python train.py --n_layer=13 --d_model=192 --experts_per_token=1 --moe_layers=[1, 2, 3, 4, 5, 6, 7, 8, 9, 10, 11, 12] --balance_bias=false --router_z_loss=0.0001 --init_std_router=0.00796 --vocab_size=8192 --optimizer="soap_variant" --lr=0.00494 --batch_tokens=[32768, 65536, 131072, 262144] --dataset="wikipedia_en"
Below are experts of layer 9 (counted from 0) of a mixture-of-experts language model. Rows are named router (the router's row for the expert), gate (a neuron's input weights, with its number), up (a neuron's input weights, with its number) and show model dimensions 32-63. Each number is 500 + 25 x the weight over its row's rms, rounded and kept within 0 to 999. Numbers have three digits each.
Before each expert's rows: "comes after" lists some tokens at least twice as common just before its tokens as in all text. This comes from a sample of Wikipedia text that the model never trained on. Tokens count by the router's weight.

# expert 6
comes after: "\n", "4", "3", "6", "5", ")"
router:461516526487492491521490464497511452516531546462515492467483511503497479552494508489479537504490
gate0:468515468513497489461552442544480523498478472479472441499490490476487425513458539511510482498493
up0:446442530480501456467472480508460466493499475472509459490480472511511476517472516494541471502477
gate1:487509490525478515471469521496521512471495534534510559497465536505469477511505489514446523545453
up1:500477506465523503512495501471511519518504521506528536520494552474472489507500453515521470494507
gate2:551526494502517506500450505526459525530524537498519533492517490507499525503465517538510491517479
up2:483500532480514568540464498488516452527508521489543519504495483487516480527503488440491492489515
gate3:494525486498507484444497492486499482527485495508492505523459531525441525509547500471523495491520
up3:471479466517490517487483530489455495506468461487483542514522536480546514477502511500449447516486
gate4:498496528527490467535466454468492519504495546537472517454503490503505507461506525457444530503487
up4:478466479496508486515534471484489520495497487527500506527448492510476508457527530511539490539475
gate5:499547522507492506508507525462465421464467504503499520477514455471546532522519488487459516515501
up5:531518508472530506459492534496476466477484486544501515477477518460478492525487500476503507541537
gate6:451485526468504499542546504496471486496476507495465502560512502508544510467500490492513470495525
up6:535515478499509537492482535520479513502550547531514510506521469505547535535490511446458491500526
gate7:493532519526448535494492513533491525504518555460496475509478548454443477492518470541493508514480
up7:493459465521515492485514468493489512534510513530484518489483488504533507509494504476509460489491
gate8:483530480518502479534480504480468442479477496541451472493525482503469502507498493530440485539504
up8:524571506520515460479522519503490482524577503515500507506518488504505486511491493501415540464498
gate9:512501522528493510482544494527549513555477493528458507480542489499515465474492500499499518485471
up9:492452472466497517450509505461459489522514479514532513501460512484449496500526472511503513514484
gate10:452521525531507494546554542524478502483511519503482467535478496512517483492481494511506500569496
up10:479500481507480494547520521452488493529477496492486487508489508446493524475526524521499483455486
gate11:572454500476471540506522519470524493483498557500502491512498542523474493518515501522499497483494
up11:469497470500481481501500466503458495528519521492466492477441556545515526476525504494564488490492
gate12:497486482540496549465531496498505486503498522475499533496501499460489482452493471537488536497503
up12:486499479513456469472516519500486459512536463494496491489480453497524484526505498530527510499490
gate13:486566455473514485493512496494499512555524483484497477455528526480519485513494511473484498477520
up13:496461518477506531507460505544524491518482469532477507461478499511539508490506530447493529502471
gate14:487487489474530523534504508522453478512549485512510495493490502527483466496500517504522577474472
up14:474441486482508548532504492530489489494526494502513459513525539520485506504509529483484537511481
gate15:484487478490506523483554485439493495513503480497475517532521480520512485503450537524483510485494
up15:538525480496527502524521532474476500482477489511497500477447558505521500511550474482542473535497
gate16:473491496492483477484494522475519470471481526531514502503484488503520498539532472504484466510484
up16:504512491505471502512494486517526510501498487485471483553526483493515431460471467522496492500544
gate17:452565528490490541501517497523539522490515549522533474477537486532455506516461526437489511505540
up17:560472486486511534552497509502487551505471529518460483497465482479497551497490526542474499525501
gate18:504527508482511458502495479493507470509528545495530502503494478552506476497515506477464522496496
up18:462486503479475531500497507517497446528496527474510516483467440505522574500477476552489476521518
gate19:483462464526502475514547506453473478519488486471532488496541504482512481464504439512520517523495
up19:543488524485478497486482496498494519506484544518489515454511517513508470514468509496487458494524
gate20:497510492507506510500501474465507488487517502534479532545459489500502497516513458519497512484528
up20:489496503485533508432490526482511510474490531512455516526531494555508510521479516528521473489522
gate21:484467501490522475517554463519462540490507515508522483495517534516562466498478493527485514446535
up21:515502478512534484503509534555510505476504506524507483470497477517477514504540462519518470548498
gate22:503465520474478498448497524524476482502449499499477537491498503491498533523524489503518547541529
up22:541512487532512475534506491477528488552528473468506475514499519473521453447475486506487473481529
gate23:490491472536565471501547428514478523523531514529507481478472518484533490485430502506542528482522
up23:516504536473516490503471481472487500512458505514532488519499478495468482528501495503431500526516
gate24:571519479518500518507494488519545469491454508538497510577476496513508481530505518504456477479476
up24:526499512491531474496496476510477471506464474529512453553511507501520520511518521497507539495527
gate25:507497493509502508548493575485474498472495504494511502494523494492454522522497535484520499531469
up25:495499511461529467500492569536467491499514464477509526492465442477498534546506510483499508496494
gate26:511566506504483487491496452520545498479477459494459477468487566507570461498460506514468505491512
up26:500517483524479517511479480522485529506517474467469539509514492485507488494474539490469488492514
gate27:481496489481504510497480506498488500495482532518508484468543541494510510487537505528504484445479
up27:510458539510501482509486494535504507536518478484497446496525515529465526498503475501503491466466
gate28:531480492559474533509543489452483521510527526475498505511476526505449490434509457481460491505495
up28:477527505477488480461474481512461484541463485540528510495487516528517502533525510478487554501529
gate29:534485528510521500505482506493471497504523505492530495507500509514493491512479498443483466518491
up29:480495559505498508493470496509497492462525490505498485480465506499505541499493504467543441491549
gate30:443491495457525538541517466494520481506483501520535503518517459497493509524533474543525500508490
up30:510497492521510470479475525489505503510526498491533511468457513497505530485502529467512532509535
gate31:488530507555494487516499515512519499499497487511472491462540487501492477516516467533480480436526
up31:479508512520480504525503470491507493534509520503440513481475513508499468480473515531499482489521
gate32:532494513510526473543501537480544481524468514480471490466516496460470503496495560459455494520505
up32:545490474464483497474542482547492531487516471529500537556473496552530468480512466489472518481476
gate33:515536511493518459515494493470478452507511509460578506532523498543491495499490503502478489493494
up33:498500456463491492522415492505563532518500511492460522471491498507477506497488511500503496534529
gate34:465493526508479500480503474482507531495495512494502499471488489486479564519526474510506492498460
up34:512495504448481459500499493512478522500511532490518470565531526489537502480508511465531521509501

# expert 5
comes after: "\n", ".", "==", ")", " =", "==="
router:452487461512519480500511492504473489502512549479503484517556485524477502472513557525542462516470
gate0:534504464502513546459518511513527508498504510508494564495501461465536507524514476486450520521494
up0:465465501493503495508532510494513543484449499518486509492477501515478484541518483461528495499530
gate1:478469509512445509498523463513460464523528507548506511496458492501467508500498495473473519499431
up1:508518521510530529511496500506506480506446510496507454492522499525535516459498466509514510509493
gate2:516467512525530525471500502489462464538474482504520472501501501482498465555538499502491479496490
up2:493528489495460471459516474508504470481531469476490467505462517521468504479510461503532526504472
gate3:533535526531505525432485520484524495519466520500520480482506506510460475504511514481529508491501
up3:518520556490482491471504478510518448511498498522574476481505455452536490493516461497464473534479
gate4:489514502499482464498497503514485505506455519508503505505503494506482520506529511547461505564461
up4:476493488525467468532515503516480482535514517518490488507514459540468501505485487547460478496467
gate5:461448549536455515486493506497457498477510475516507478509525491518523509532542520550491436545474
up5:516514523486472493506505471489519536491494442509529500519524528536522499464505522508506478548511
gate6:514503466483472512543496469496490440524495492544472518516495496505470507490433484536494484510482
up6:515537446469479501450521493497451499497494517513499517517467475506499478525521493510455487495471
gate7:467468523488520545478540513459478493478527490521542531517475540454475509530508515472532541472508
up7:513521495482495544484506521491483501488477491473520508526530526503517472529460498526511519503497
gate8:471504561522473507531508502517517516496502470545510479497489493543542488514503500525518514524492
up8:523502462462518513526463491526491521513483507500470456497499488488507514514470435452500469499518
gate9:514508490519518504482523503486499508492507514449515499492465519511493550480478515532501491525509
up9:542541530518503521529486526505489504482475495516486502496522486505519489491548519452507509502542
gate10:522516517514471559499477501442472471498481498479534517500525496469477478529491483503501485501518
up10:467524487520477496524488482452504511550516473498492523481456466526521523537499534479483507501508
gate11:467519482510490551488481523455486496533493497495482420477498521502497506470508543551496519486470
up11:487530526490490511491508518529512528471554427519542544533495504496497472558537498532550488482499
gate12:564505468478498517546476515471520474478487516481487489470510487499496495537510489450525508502509
up12:460494484496540463492493499466466491485480495490469539482528479467557482538502492493509524497489
gate13:503496485488513493475483524451480528521498502513443526457541468556499496527473515505498538468506
up13:523522498545519483459474516499545535480504519491510544491515477488493530510505485477495491479489
gate14:439427487496513473511517508485461488489501524437484449535514490492480525490515561493514533519503
up14:502446441483514496525508507506494521506469544462489429479528487514502576477480532514538495539513
gate15:548464431520496520534510495506531487481503476511541506528497507498513497464483539542525501535479
up15:492532486481498499478539490506505540484489522466513461532519534528491476533509512492500495492509
gate16:525472489507516486499477522496525524515519519445532505529474504476509514477474473483492490559496
up16:478515509493489489423545491447501513452499450519484503498527512472529483514484539506476492495536
gate17:500521492508498517486535482490527523490496475491474485453524516517531469476530483454531485509516
up17:477465523471499502467486506509466496503497573470468467533502488455488501491492523489509512474465
gate18:507493471518544502520477489500498522537506498524505475513497478501537458514490504491535493486510
up18:484506516442499522458461462516492516433555508501506492515488490478467487481518505510522464498511
gate19:522545510540478565517451498553489519472494526498479485474534534503503517537498490514502517492527
up19:499436501507530433547455495520517497550483502498498507485452485505485468501510507474516455506538
gate20:510496507514489487511490518472488505482506499506503499491475484485469525559500475500473512453497
up20:496489526448502496491517483511497461512469490497453512486476510488524526517522506520529526500511
gate21:517536462465499514483524501488471460513474536501505454524504512500481485518515537524477507531479
up21:441489512471481483502504498521505513514501505480510540445521507474508475537490493546508554521507
gate22:475499480528451517469479476502491455488506464519489490459470494500550558499526496477468479504520
up22:518494520488475555497448512455528472503499520519491498500505433513527490521523515483494494499500
gate23:478491522509512452470491513512499505498528521492527505440511500451483491483514513494510523480502
up23:498486507513501474476499512506495492496493491537514495478505499446499488498491524495524525496489
gate24:502539478532451456514508503496508484520512483526493479478518527477460514501463517490495454524493
up24:541493469510525485494499472483483475527514508477463486503533509524484518492502413476546507557498
gate25:482483482505533468509506509529467470514530531486516472532511499512481471524468462474547468536542
up25:494452485499525484509531509504497463509485479493505492452459498506496434544500454469524528518534
gate26:433485441525507479460452524526534475476486489480477497516501517498506504488499522510475500507521
up26:527478500489520452498532504518498488475499502508538493515507495497509482506487463479428492528500
gate27:493535522538484485512523502533534506493500492486490500457554528509512496497527501473478447517541
up27:521509506520512531484521528461478523427475526510491512509502486502522425483536524483521505475447
gate28:472530506524492506490536455492460475529491537519518504494540468504463525471501485461509510513490
up28:501511485496485482471522522480513478525494475542479494447520455538471540491502519477536518509476
gate29:476478483487486480509495484486470476504480490517513484527476487502485520522522467470457500538492
up29:501484492507493490516514493498494484543525531548517464538531472505496523500518498494469495564490
gate30:514456543524520502546502458496493492534501517495525456492557532486495499488511464513520496547541
up30:502517458516513515510471506499519467445460494543488514475530470532517506509515476512490495508484
gate31:493480519474514511498551514517511469517493501496503496479498486530457485473469501505463498517472
up31:549467533481509500497497520531482477483530541509466513515446506500513493523493538497482513506523
gate32:478508525470540472486465486471463480494518535509474468492490512508501470471541489484536505478556
up32:460548510463455465479477477471501477513530467517486475461464479504518541545487499474509524492511
gate33:476534460543538497487470497478482479521451491507499482567520493516530498531508503521503507446472
up33:486501470476518483487515521519548503519508509506433461498482494499449496517510513445497520515521
gate34:490528472542481493520477501538548504509522536526499505494500510516478518520506499493481485490547
up34:539485508484542510507517518490517461458498497509454492476526478507506516517486448460497489524468

# expert 4
comes after: " |", "|", ";", ":", "-", " ("
router:496499485474512475507506492508514477486532572448482445494530485544496520492481507470498487514519
gate0:461532479492493547492502481517531483511532488503473500449516553517498481512558493494520507496502
up0:453497509549523504496517505501542465499493505543511518445507481529485475499549485571502512456488
gate1:537489487467512497464526496455462459542503510537509507488532509469476514524501490473533475444527
up1:513523521491516489515524545495493537473475488505450472507471540500502468532551534523483499504498
gate2:517522551525547464478479479522511513510541520490481490483517538500487481571501493511460524513522
up2:503472510501521508493471496508514507516511500468509493504507538504538479519516479513478528548495
gate3:472479501501504499498516454520459516547512518494530522509545514484520496522501460520536508490514
up3:470448543552478465532553447469473519505468515491538502497491466487492493505539491480494513515484
gate4:494491527537532528489519492546486502522489515476492459490532483525499496547523475491451467523494
up4:499444501498475507548500495473544523537493504443486493520525495509492511548497546498464504537474
gate5:533519515490521487528484489555528507481491496483518529495526494524503489521495466492533484530490
up5:537501512517552484520491515472537545451498521489503522487483514517484462495506503513526497496472
gate6:542513522480490486501532500454471493504454493477515454473526529494458505552496504552471517512482
up6:501514504477478514524496540492522516511499516477524467511559475501488519491534509533523454466491
gate7:484502444499475486435498519490470512480539527497484502503496492539517493550548490495486495524498
up7:501467495443530503474490453512490499503463514484499496492512506496466492505500502567530522455538
gate8:494501482494511483451448453478461498495524461516513525530483492523528501521480482486492533546476
up8:559502521478482507504500457508504532483475481490513494502468475530510524454476507517511509563452
gate9:498527476506503462519478526493465499502508513457511531488548480495469540482499485472481465427506
up9:508481508500503536537525510514530496529474522470443495475510467488549515517534502491476497492501
gate10:494467497531463496533499521495482508498489498503484565505462493525458556517498430542520491464453
up10:453495474502517508503515515488476532516477495535529536502478500539510512503517497578485544516511
gate11:525555527522544472487500516487481517512531541541524523485519493540491494487470496497502502500512
up11:510535516539488490459483480458466495459519499475527491508485521465492497484483476472453532475501
gate12:496496459538500512529499496516524472523517504532452535489509509467448472488454476504574459501557
up12:500488481478466520456529506494493522511517451534505491529494492528487490511533518525499502494449
gate13:558497528517484536520541571490460478531519499519522506514495507483501541474537505555486473485518
up13:552519542513485433521500521477540484525499463520493560460540490480464513529489497492475481525519
gate14:478506503457565536510479520542500450514543521487480488502507462441493505481491517458472534525498
up14:518531483450503515472515499469542485472447480536510498496516519458526516523501502482521489501512
gate15:511481506546494473501460512493532472534519498464496482548554523507534527518492493463463494498460
up15:511534514470492498521496511531497539495485472499512526515492512470492480522492489556471512459490
gate16:472532476457519479471506546513541474516535501493475470498474522467507473492474493494477451513512
up16:507526519480503488519550513505521483437471485529464503474516494521538475509506498498458468517539
gate17:509500533501478464523512496453477477502488486487524537545531526506530508485521539516434535480467
up17:534482550526463524517501542487532499520511532488505473519520525455526495487506486476512467446498
gate18:514516506500499474522434509513468482483529482505491500461503526504520485534494531475490526506474
up18:532453499444465485535509500524496500511485459536493538501514505467530523495527510468537528497501
gate19:461546494539483512565501493471468462534511559524496497492476523469495524515510527564463487500508
up19:497518451531465514536494506469487494504588552489540493465494495491457535514481496527501455520477
gate20:436477492507489477512496505494503463500510490542531481448529472489487505527510479492486520514467
up20:478486497509489500506479504502485529508502516509499549477533508500454541527490477517497461514505
gate21:477485504471496500528534472474499509507529525508495494502481444524463487484538524507505510494496
up21:493515497484503489475512486519522530558503493472500528515528494492487503467535515496478521548560
gate22:513521498526507520464484531503456505523527466528480533532514502509495515495513483501521519534479
up22:537507542562524517495492505509498511467490486536513511538532471525523484511506505490514572461543
gate23:500520510480498502492536449505496495494481494475456519496522496499468503490483510480571471506511
up23:490482495517499529463490468547530474496505529477519486520487472491493491479518501512458476467495
gate24:493481542482482484482481466520491533531465528462446498543511507463522512510527539493481493512498
up24:499492536466481491482544479507456528525500490457508492539519526464530457485564521515489478478481
gate25:510480481481503502488512540479495520501507506471559462494524520481499533500527524487491500520517
up25:504496503499493522495516505497503507486508492561523507487533472499488465474508545520480459532523
gate26:482469563518521484509506485503521510483468524517477542490521489495497449513479516470491493511458
up26:484517557490495505486486485494491494455489506467496510493513495511464499495477543476506479545477
gate27:504499424510484541497518536488480486523499497495503518472487482523511478529491468500552498524483
up27:455507459497515476484475494480512488504553477502495508511516521497485463489496497494511490528508
gate28:513502523525490504497499507467502523505465491468522526439517521534490487510493527525512416512457
up28:466525479441466489529506561490520509477521523483489493486499510499503517475483467521517503524479
gate29:495506498504462483485476516498512485511518514490471514513521487522485527478485483484440474513493
up29:489497462552454457504489462506445485509459474511526454511513476490503466482479495489479473482530
gate30:535474491492483460502510508522516514502524507474512499469491483540521518483527470502493527491512
up30:520455489524498510503475555526509482477521471517460477488530451490476504478546457461433496503538
gate31:492502491489474459494463507488515516522490501519521500558495470483539529509490517484518517508480
up31:442517493495493525513487499485491506477501498547478512458513465477513511470511478499545507484518
gate32:500539528563465516499499546516478465503466525522487488502503519505535467544473550501545521517506
up32:518531470504534494518501500468455499582507494538477466487518519466482509545548519503521490487457
gate33:495497522484494474522484480460469493503534494502486495496484498482520493473473426477501536517445
up33:488511512507508528430493517550501500496498496546519501538483543489498488488528563485488494489532
gate34:449530486494504534496513448559493509504535509427487482474535515549500515450511479460520514509496
up34:494491505472483480476518505491499494534505516518486545452486499531433474501517509562536493512477

# expert 1
comes after: " of", "'", " the", " in", " for", " with"
router:502463517444508492541522508509474498461481502488501489514515554507523479508486497509507484530542
gate0:483426510477502504530513498472507508531484493490523465481472492505491531515457489466543460539493
up0:534474502509523521517517522501517470495444511466494506485478473497497490538475490504504525507542
gate1:525511479470521504482520516479481511482509494506475497532542500479444518490511496547497473507521
up1:518487515529492517474506500505500503492495473502523525515526551514512514507517468468463492502504
gate2:521514512504464498539509506546505490508526500478509522470452487528496525505500497508495476511503
up2:478465538556499464476562460541474498515516525509513509520521525508520508483540492471519521498472
gate3:459505482507565498504512531487497464493522534485523497505510499517539491475507517502494490517522
up3:535503485453483467505468451482498533513481478482511531515505459529495494545499516527467476495526
gate4:464494523528477485519522515497500497470464555477488521523505473525493464454533463524472512461541
up4:514503506555514469490520514481507493477498520467521507535522488487536495522516529541464491533493
gate5:497481471519471495510484507503497453503431485497522541485496537483525479495480491509509425532472
up5:526485468495547515479515507519499468429490491509510549505476531482516536499502510487518492504455
gate6:468528472484484519519478500496520511528486524525511509476503491500519477533494446495501473437506
up6:519463534513515512500487497501548484504487511505502543522493521502492508531511511530489484538507
gate7:527498498457496503531487517522486481497518495513491470521495513512498491500490516483516504502519
up7:467515495518480467460535491469518481511485507503458504511496493485482503513538508501536524531480
gate8:479540515534487530482472461533495490479499496522504515499500513508486513466509497513494508486538
up8:562497492515517434504482526472508505478525528491533473521524511546506535525528492521473531503449
gate9:526503476524516498543460517454522505496481494510491509517528414533475477491466482541463543545496
up9:448529506470450493504508469506511473566524475482519484498476549468506497486535516494535475495450
gate10:519485550484509441492472507489471508507498482516494519493509532518505484516511509511452524506508
up10:512504470519461507507492475481524480507533518533505496510480511481456501530550459498525495490462
gate11:514484507513481509498495510474528542527500518479500498470495516544531502498482516518553486477487
up11:508479464484452516539468514522495436484466476468519466500510524533482517538459482519496481517512
gate12:478533485486510463517520516546503524501498479510512531508457492495494495469506494484526498510560
up12:488496484499499472484525507511457525515486517482454505426520502469479469525498467562537506503537
gate13:510489529521475496518502514551498506499499550489520530512487501515525524468502480508497496527463
up13:498519516492497525523494448446513511520518498496456504484456484481548518484485483499447521515508
gate14:466471535530474503549522551498474513516504489495465529495530481520541492514517513506492523492508
up14:517542495524504491509507463491543551486485511458483530484496542469513488495509490516489449500487
gate15:505503488461530489529502536534496508518480483506496507506478518460532470495498480495506476514468
up15:567479496507531525514497454488520513498494477488528473465514472485534492521509497485490533518473
gate16:545508530493529500476489513506516514474559525534527492538526509525490530512466479498492463541525
up16:462522474509524549483522527484506479512455484469468501499515485517478445557487541539526496491483
gate17:517487478491493450551451471506509494521538488469459500480516485545500520532444513483421488520520
up17:527495492483489492524504464501502545471508486459468516491521525476483507519492500513518496526470
gate18:475497497533511497516553508493498532519501518484552498473469531489535445510458496526523481484516
up18:466489514478490473476483427535525536484457486521549454515486489505494513526539524537557495458487
gate19:504493485430470459495491523452507486482520511508489506513526465466473471454491495465534504499524
up19:530529506504506479480495556498485471491517494478455515502526507488470490476485468491516534550508
gate20:484479530502496518525490481514533508562517434456501462535476496536471479503509502561497495501466
up20:532445486487539537506526505512479493526507512462514515532483468508515458502480502485519523509544
gate21:499512535501497502510501512512517520516544495488556449491500482462538487529519517484532511536457
up21:471497488512505535499495491483496504498468519503480506491457503503499509510483496525519540491478
gate22:501499547537507502548463494485539466524511514484506506507466532498474528529507490500513497465497
up22:480454507530481482497508499522523487510474495524473481541469536502520454483480503546501515482483
gate23:543515485537501470540497502529519525489493538512516521521484464486504480478501498499486511553511
up23:482479513443488487456492466503560471492511531475496508562494468498489446492516478494487491522477
gate24:533499520466504517487462530506451500493514525493468484502496533567498537471489460492500508483485
up24:482496492489495508513495475488550521484492535502413482559513523514480465482471481503518475522459
gate25:517529519544511501503484483511488512461526503508461518449474508485494478467493488540471489493499
up25:507487546589496526540487477497510525448495534501504523494435497484498534494474485535521496517504
gate26:520536510503491518452497536473514524501489498485499467575502499497505498507520468495516457517483
up26:480513511508463491531498473483527511467516517488495558480455520483504494491469512459521550518468
gate27:540475523527517534530507477533495491542533551495501499488475521501516568500529472464483459506486
up27:516488488518548522521535501489520483462496465524449483486469504482478505490543490459504502488494
gate28:515517487475491527458515519484475505478487490481556491436511512513508508482489502506472453476515
up28:500502507476484547480493530443498498447512528520488557466526499514527485501470510502496517501487
gate29:529504507544502526476488516510529494518510458506540525497477488518485487534502465536510517484496
up29:471493515497523494536490467522477505511495536496495508477529533491506518507499526509486477547499
gate30:481450554497468486530449465491519514479501465508511491516496531509518546447477475473475443497465
up30:514482451499505487474513516510517502532505505489535506522545529506512510491495455489495544452511
gate31:496462495462481514494507456494506492514517450482486503489507474481538490494525531523519540492534
up31:505485548490494540518477495495504502484515492523522477505508518520497490518525491500466502451503
gate32:501498489476528481525500525488535472502488456518463458505536535493475481519525526500512466461523
up32:468485494499491543500475498507501483463553537495475506517444437515507529467518494509507514520488
gate33:525493519539509500518503519480526462536506451501507464547484514487514490498514500503458548520505
up33:502466463479542451465524519510516497492519503485499486497556487485498532478470506466503474506471
gate34:494507499497488546545485512484495447530416509488468490505498532481518527542494455517479509488472
up34:505496483480458473502523516521470452453468510440441538519499510458500467493476480491524512497483

# expert 0
comes after: " ", "1", "2", "0", "9", "3"
router:490505508438500490499513492519494492520497553494512441525490548537478454495532534508522490500534
gate0:546498493473515479461516508525516503525492509486504485558467485490451477518528496497478522522497
up0:476501513471493529486516517514511496528500484573481451519480484498489484496473524452494509503511
gate1:429516508458467459464527465531499506495499459477516492485483495505514487511507537488547478476464
up1:457519521484506451450512466506518492521504498454507509501536476528515521487493477537467487448485
gate2:563509497529493503503429453494458470479509496548500482488506520528482545538461503500505475488516
up2:525487498526498518536508484530478513484532521497531506529464531519509512516485499490482529517495
gate3:496497527528480490512450501504489508519485541445508520548446488512474527512485518466509509496473
up3:487492507458473472501500544428474520465481472462484507515480513516514532485506466518503504526499
gate4:497477479492475482493497514521474484474486517465502515478483548501506495489525529490532477523472
up4:512475524506536512483487505527469486480519521483472474471459548493484509517553474481519547478550
gate5:529475479525549518546491475517508527508458522511504491470529520534477490520471503523488485550507
up5:524471499511520511527496488467533552503511515485546478522573505520459437523461491497511467532504
gate6:497517517532464562505531517519500552484506491469513457484500471456502505492501524492500502507511
up6:512485461467506508477494504472511533461516485460514508525507481482481501476522570537496487474507
gate7:477480536521499522504492491501499479501489511496497487506491494506468471464535488474521556473498
up7:515488508494469463536515491492504523481494479510534503440497520485465485487523458500513476470547
gate8:514455493490546492512493508492531530507497516508490463500495538484508520486447505506505497521499
up8:496459482533511537486463529482551495546473542502482504492507467499478496494495505536500497506491
gate9:500544537503481443436443468475476549467499475518496479473525536493513499479518488509508507493503
up9:497494497485543553543520562528525485509486499474496489533504533546436544528464495504496473532538
gate10:533514487487532474515462492525493495544448506498517521504526457547440451531503523508509528507479
up10:500501487464487494464527514471524476530492503510527506497478505525453525486520458538493506499492
gate11:485462494512514510555483521507474515521483531517474481502534493473505505563539464484492533500512
up11:495493465493507494505476499497477504525473540497512469547513500466526480513548474469481552468489
gate12:515524493480480533522513495536475510499467454522473496541487477504467522521528516447496541478529
up12:488483501490510499467530478518533487493507531539519478484536492514504452520484493499506488503461
gate13:498480510464485515531562497489483503501553470504529459488533425482450498535524523468503555499492
up13:525512544486472519490486535509544520526477519458481512511523567540535521495438481532494483491501
gate14:478515509524452521473474491513489489476485455518498515489550503483497486496516544456505504493507
up14:498484494508491539481483498530487458490489443511511529484512500494474503489506521455540531499527
gate15:503487442488504479511479549513449521514449475420524513506539495509481483466474520511484472503508
up15:476534467514522511483496495465494482486519493490491510457548497466467503538496457533505492541546
gate16:523509472500461492468497495468522459488549527514488518470494485491528478532568499473541515510477
up16:494471511540481512491494508498496460495504459506469523496484482493518467510551485491513459516512
gate17:507514507506516465473466505444516474464496497516502516466495460496515484540485494492498514510508
up17:501487549483501513508480506479516539540498509471500488475520504444478518483490486527464485510500
gate18:504526452489463513503473518503520504536487489457478449529471534534502497515474486499473536507471
up18:504514487534498514463496541475533458504525534533505490492553464536497533476487484486528477405481
gate19:522493455410455490473535496498491470504481515465521522534521525495502536524515517492491494524494
up19:527535474508505490471482505530476505488493500508545534482488509508501521500516489467486510513482
gate20:488458513527486453534507494522477529519486502483485511506470507474481521476491498473508495470521
up20:512483501491517538531458497454526478534498508483474494487565517529502524480513519483528477525481
gate21:574468487486503477468462508526493497480474472516490493471444497508460479500483517538489484509496
up21:495486442475516474480455488563510524465489466498463484479442519508451489519500496523511542510523
gate22:521508478464502477517487496489476494487498517526512503496524470491472482527508504518495476468472
up22:485480493474531528556464524557472494532506506534521545488522526504497489506551497465469499498478
gate23:468530477485527488450474490533497456485537489495492517504538498462471517528532524491468484519526
up23:480473490468505482507474471468496471471508507503485498501503473498510490481487481480542477527476
gate24:506460517444473501476531500546492476449492494464501525487501492450525455511490524529527550529479
up24:441495512480493520501526505554498486459478479519499498517520525478459478473518491490496496552508
gate25:521487501527518480527513511534483503486486497508545524490510499475506474488519535508487521446515
up25:460519484503472510486462492501540511479506525523475534528470507473469520497480504521509505469465
gate26:528485517476536519478520515480503518471498519495471533489485488481432504441489482494451462522457
up26:506507527498508512544508499475506488557481506473469533495506480501520478486497510470541504470492
gate27:499518464511521499532515530501501512480528500483460486472467479489489495502522543501551485512488
up27:529505532501497506434501504551465518489536487494471509513520534511492538514491466491474497524513
gate28:478458522539476502523523483484493516505539515495483496439468528539502499512519479487511508500495
up28:491458449491470504531497483486461548490508527501512461484478550433454507523521458507513473472519
gate29:465517533482514499471458505537513466493511547474511482506537521492490483435466473514495505557543
up29:515508501516495486486474462503538515492523496514504476527521507468455519474509506426549463508532
gate30:517479492507453508448454502496533542509474506488532519461486525506498487502506487514519517496476
up30:504491502483514496520512503491466504510509494500521465498542493515527492490496487519483491533512
gate31:506501497509526484480489503502553508486523488507495515512494466475473463455470554565505454505455
up31:505497515470554506497524501498487510523532498511531483510508532486500496472484487500479477489476
gate32:484512523473499512490499500497483563572446485517480471489463509493482505489495493505498473520476
up32:519515502485513485504491513485516516528499504503473510487504535481485514498483458518533518534439
gate33:494497476494444467477443434528470526524498486577508502497497513516531474468510508496477515501554
up33:491487514482549512440508521490496525530471508507505495532535500488469519508502497456525514542469
gate34:483496505521508438508477541519478503485486546504517534511482487521500518539511531504487556462502
up34:499523495567468510510489514536533465512538544509486524475534520511507542501544472511504493466479